{
  "normalize_top_k": true,
  "balance_loss": 0.00686,
  "lr_router": 0.00129,
  "vocab_size": 4096,
  "norm_eps": 1e-06,
  "tie_embeddings": "early",
  "optimizer": "soap_variant",
  "lr": 0.00416,
  "beta2": 0.99,
  "grad_clip": 2.0,
  "batch_tokens": [16384, 32768, 65536],
  "seq_len": 512,
  "train_tokens": 237500000
}
Below are experts of layer 4 (counted from 0) of a mixture-of-experts language model. Rows are named router (the router's row for the expert), gate (a neuron's input weights, with its number), up (a neuron's input weights, with its number) and show model dimensions 0-159. Each number is 128 + 24 x the weight over its row's rms, rounded and kept within 0 to 255. Numbers have three digits each.
Before each expert's rows: "mostly gets" lists some tokens that are sent to it at least half of the time. This comes from a sample of Wikipedia text that the model never trained on.

# expert 17
mostly gets: "| Party", " Date", "andidate", "°W", "| Total", "q mi"
router:114123127111123135112134123126124124129097137138124130149102143117137122114153149122121126096109100118111118147150088124153115117099119130157111163153111144166147182119113092156121157140099164127085138101148130112141100172146089160100159118097125110178116120137145127148141099113079146107095167117127121154153136174151088111130125111130148123143110149077106126157135190110110122071115084173153121119138124130143124149171087124129102117151121063136094083171137132139101081157114120
gate9:149132124168119118137139125151156119122127110142118164135117169099120129064046117144118124082160120140129119149140139124160125133114170142124155131112118102166118113114121103160155100125124125120098115130113104120122134116143103101142164160104113093150118183117136162154127116104098156158106148121143124123146100098135116096158103184161163149111129158079134100117138161059147101130135142149094128152113135134144104128122104078083143152135156093142085101119099097137102114134133117
up9:123130105148152097107146125102129146121137108130089162111100105132123088110132144196142159130200145147131144101121126103134080079095147134130104129115153075153077105130113103165135126113069132151118120150110136125159145121111123100083160177111125126108132159119129125129144149106097124129141111087145110121123110149156087116151146127132156145096126141106116110133134149093141155107136141120132122165124098068085127151107138095125166152127147136125118104126079133138091093132113168

# expert 16
mostly gets: " is a", " had", " has", " made", "ed the", " was a"
router:130144146125137106156107124106095133150125124118179120161121132131148107106177122136137090158117199111136160127152130126145140121186077170146131175118123125132144150124145162119139145120123110167120145145132133109078147111120142124095113122150119144137112172111176089168139164120132110141177154121085080124116134100113115115127167108139107125143110115116116085127129110113158156140108156182134158101136106135097151153106163117159173108107139120117118125093111101130184130133171135
gate6:128088131112109143066133145135125135147116120170146102114117107117118116127108126100158128131118162150136130100129169124109110142144132166160166111119130081138173100149139163109151084101092106151195112095116115150121147121127157170072125129108146130085138162130156119148129137140140125170135102104115141099155158175122119138089132093144117133109188108149153114116124110108150129163107128139143133121141114111155126134090128122118146136129091180161119154082121107112149175113142083
up6:121103125111115127094143123092138130074102135157090151135131146126108073133137142121089147128131132141110128109148120096128113117139140131113129167158137135139081148133169153132116180124165122133155115110164166135134097167132098141155141076145176072090126095109080150124081099125099154093147142145149101117164133145102140125140130181139156130133078153104112134146156120163134102105103126124098116149123132119155089102131147126169135123144107077090100118137099123148160127132109111

# expert 20
mostly gets: " series", " game", "%", " government", " school", " day"
router:072144116136110106146114148134129174152123114140084161112133124152148128139155135143150127144132167151139144117165145066097147111153146113136127136162170140140168105177142147163136096141113149139122104163132110126149146176110128161137137151132128135101088168144146100123126119097130061121117156116139140124098149151133101147109109098096123116144149126090104158097098090134116101112130103152125165134127117131151117136144129142128094142117130197135084074138090113134110108073146146
gate9:157154137129125140128136110108122150111114128122167136142139155105119121101144158121135145134120137078104108153145101147097079127137109194136122169126098140154113179138104138102153133116166138156131133117115146125085124089124111111093144099117155153157143131151119125142124130159104124079158083122128107138113109149139097134123179168112086135091146115181108117144132118098113151132112129106161108122134139134107139157083128106133157103112107113104140111078137112097220172128147103
up9:131108141134125123102138148102165094121123107093146109138121090156083129126150107161180116108084099177154124104121120151142144099123155121092136080106103129101117118108148111092087134173129146121125134103145128128153138137112146111095110184141118148098168074141109116143071159145135131114115128132157106151139111133100150127128120105123131123114149100133113106181147137139114129106129087151147155089114145135133106098168130170131084127131177151066167150150116138150093116138107118

# expert 9
mostly gets: " J.", " A.", " M.", "-l", " C.", "03"
router:112159137105144119121122142130127172134114145175100153114174135154134150097158132143085108112119119146133136100123123149059097124092124129140176096134164160132124084153083139081141149094169156124144153095113105105094127137123102160181119135126133105138124106137161114116133103138133141179161149152154105085095112096140142139117119098116149131156159098097138108136135137142156132137086147104164149096093153134149121164159093165132100162130108120118136128113100112124098127163151135
gate3:158117127105130096111126123132149109090128128130120099119103097139150087110120080114109122090110141190125149119160113128148085102138168090139143152102133147132149117161101139138120147149133124099166126084114170110092099136100133125131126169150064161153127167121123146131136102129116151138152133180139102085152143102204134107130104154151126141116133131197154110107103123125116118102130123124135120100111167134092145138125081110185121126132116107130164128105124123149109100100121142
up3:126116117116138161164124127114144125188148125137156151156157173145123137138107130122163129150117120058154090128123104133143154164118085149108098082137129109109162162117157094117107143119119148145136132165121114172135134111127136111117109114111186077156136120109118165133134180157130133103094111122093157160078155138097091149127128114103122131145100101071114138134139145101135121148142151145124101165120142158150108110139158119079112134121173153120092132130178142123147148121109114

# expert 6
mostly gets: " oper", " act", " design", " elect", "act", "itor"
router:122100123090140122136117157151136149155099134088135165154122167147134119173091121100126159127126120116132117154144124156138147169104133102137138150093104098117130122125145145156126128109158138099169100097114122117165109139158115127136139125153124108168120121138115189098150128158127140109109112168127156131137133147103100144119106134143131146130171185087119070121108087125130098174125147150159123126077101139089116107188164174101160161121137126182115131107163118131130092152118118
gate2:174169111128082114133132083068130134134089146138150165136125119133141136131152135095090119139109105087128096167222129150133129154089095143118128150117124096154122121094103107130119118143109103133159145102140134102124045144157103131148140135096102131123093098151125120121114135139130103107150147141131156150148149110127115168155146164124167138129116152152098154128125139124179129102167123165140128162123091129166161132125146118173116133131124144132098110101153148122116118138118141
up2:107129136097080119174116103126133103137114126144115151128094126139141069123165125169143111148184114145130118124124122129148086124076124173130085130141133127151169129125157118130139164136124117158127118123102207126129146094123147171112149117147153108096127152091113130128125120168140146112111154129106137135117110098177076136118152100096161065140160123164124102111133146109139125155129116140125130100114135120086160105161133140164109162160097133157103148128079139139151153140139134

# expert 13
mostly gets: " Har", "í", " Mc", "ö", " Sal", "aj"
router:129146123115159124154124164151141158124131143168123067130138146105106138190068150148131096104144111111159127126085133131173104099116108122156156144095148135084140177087138096168142113110154102128129111153055115124125122125125151111148136123097150147145144144114115140127110133162109178123133151131118139125142148130094130111127098143117114119148169118161114096128131121140126124169174148107136075089090159112101111131145142125130166142097167111120109138149150137168144128091094144
gate6:113148153170140130135132131104143135160152128136135141092134106107109168124113157153099128132107099171156151146116132148113138059133051125124136131110144123128102126115124133157200141129165127130165164112137107176121094163165113076127133134117146141145124163083141103100099146113149132123157149137120106123158154146122096171082100140170149157141119138149105147099133110129114137155110108118086112123139089082145143168143109128113102125138127149135080120159165137138124107141132103
up6:165152115104138101099136145152136127096101137109130136147103134118162118110133122127117138117131157123082113137131108068156109204129174107130135110128110118123113082158137162118117114148129151144135094139075165066116168160075148131098131127128067124113133133155106118119126144103112106105101104120151115128152103098136147087185154127121093130101124175117162117123121163137136131085129121156123118123148158160108117091132136165147151144114076112128134165097140121119103136116108137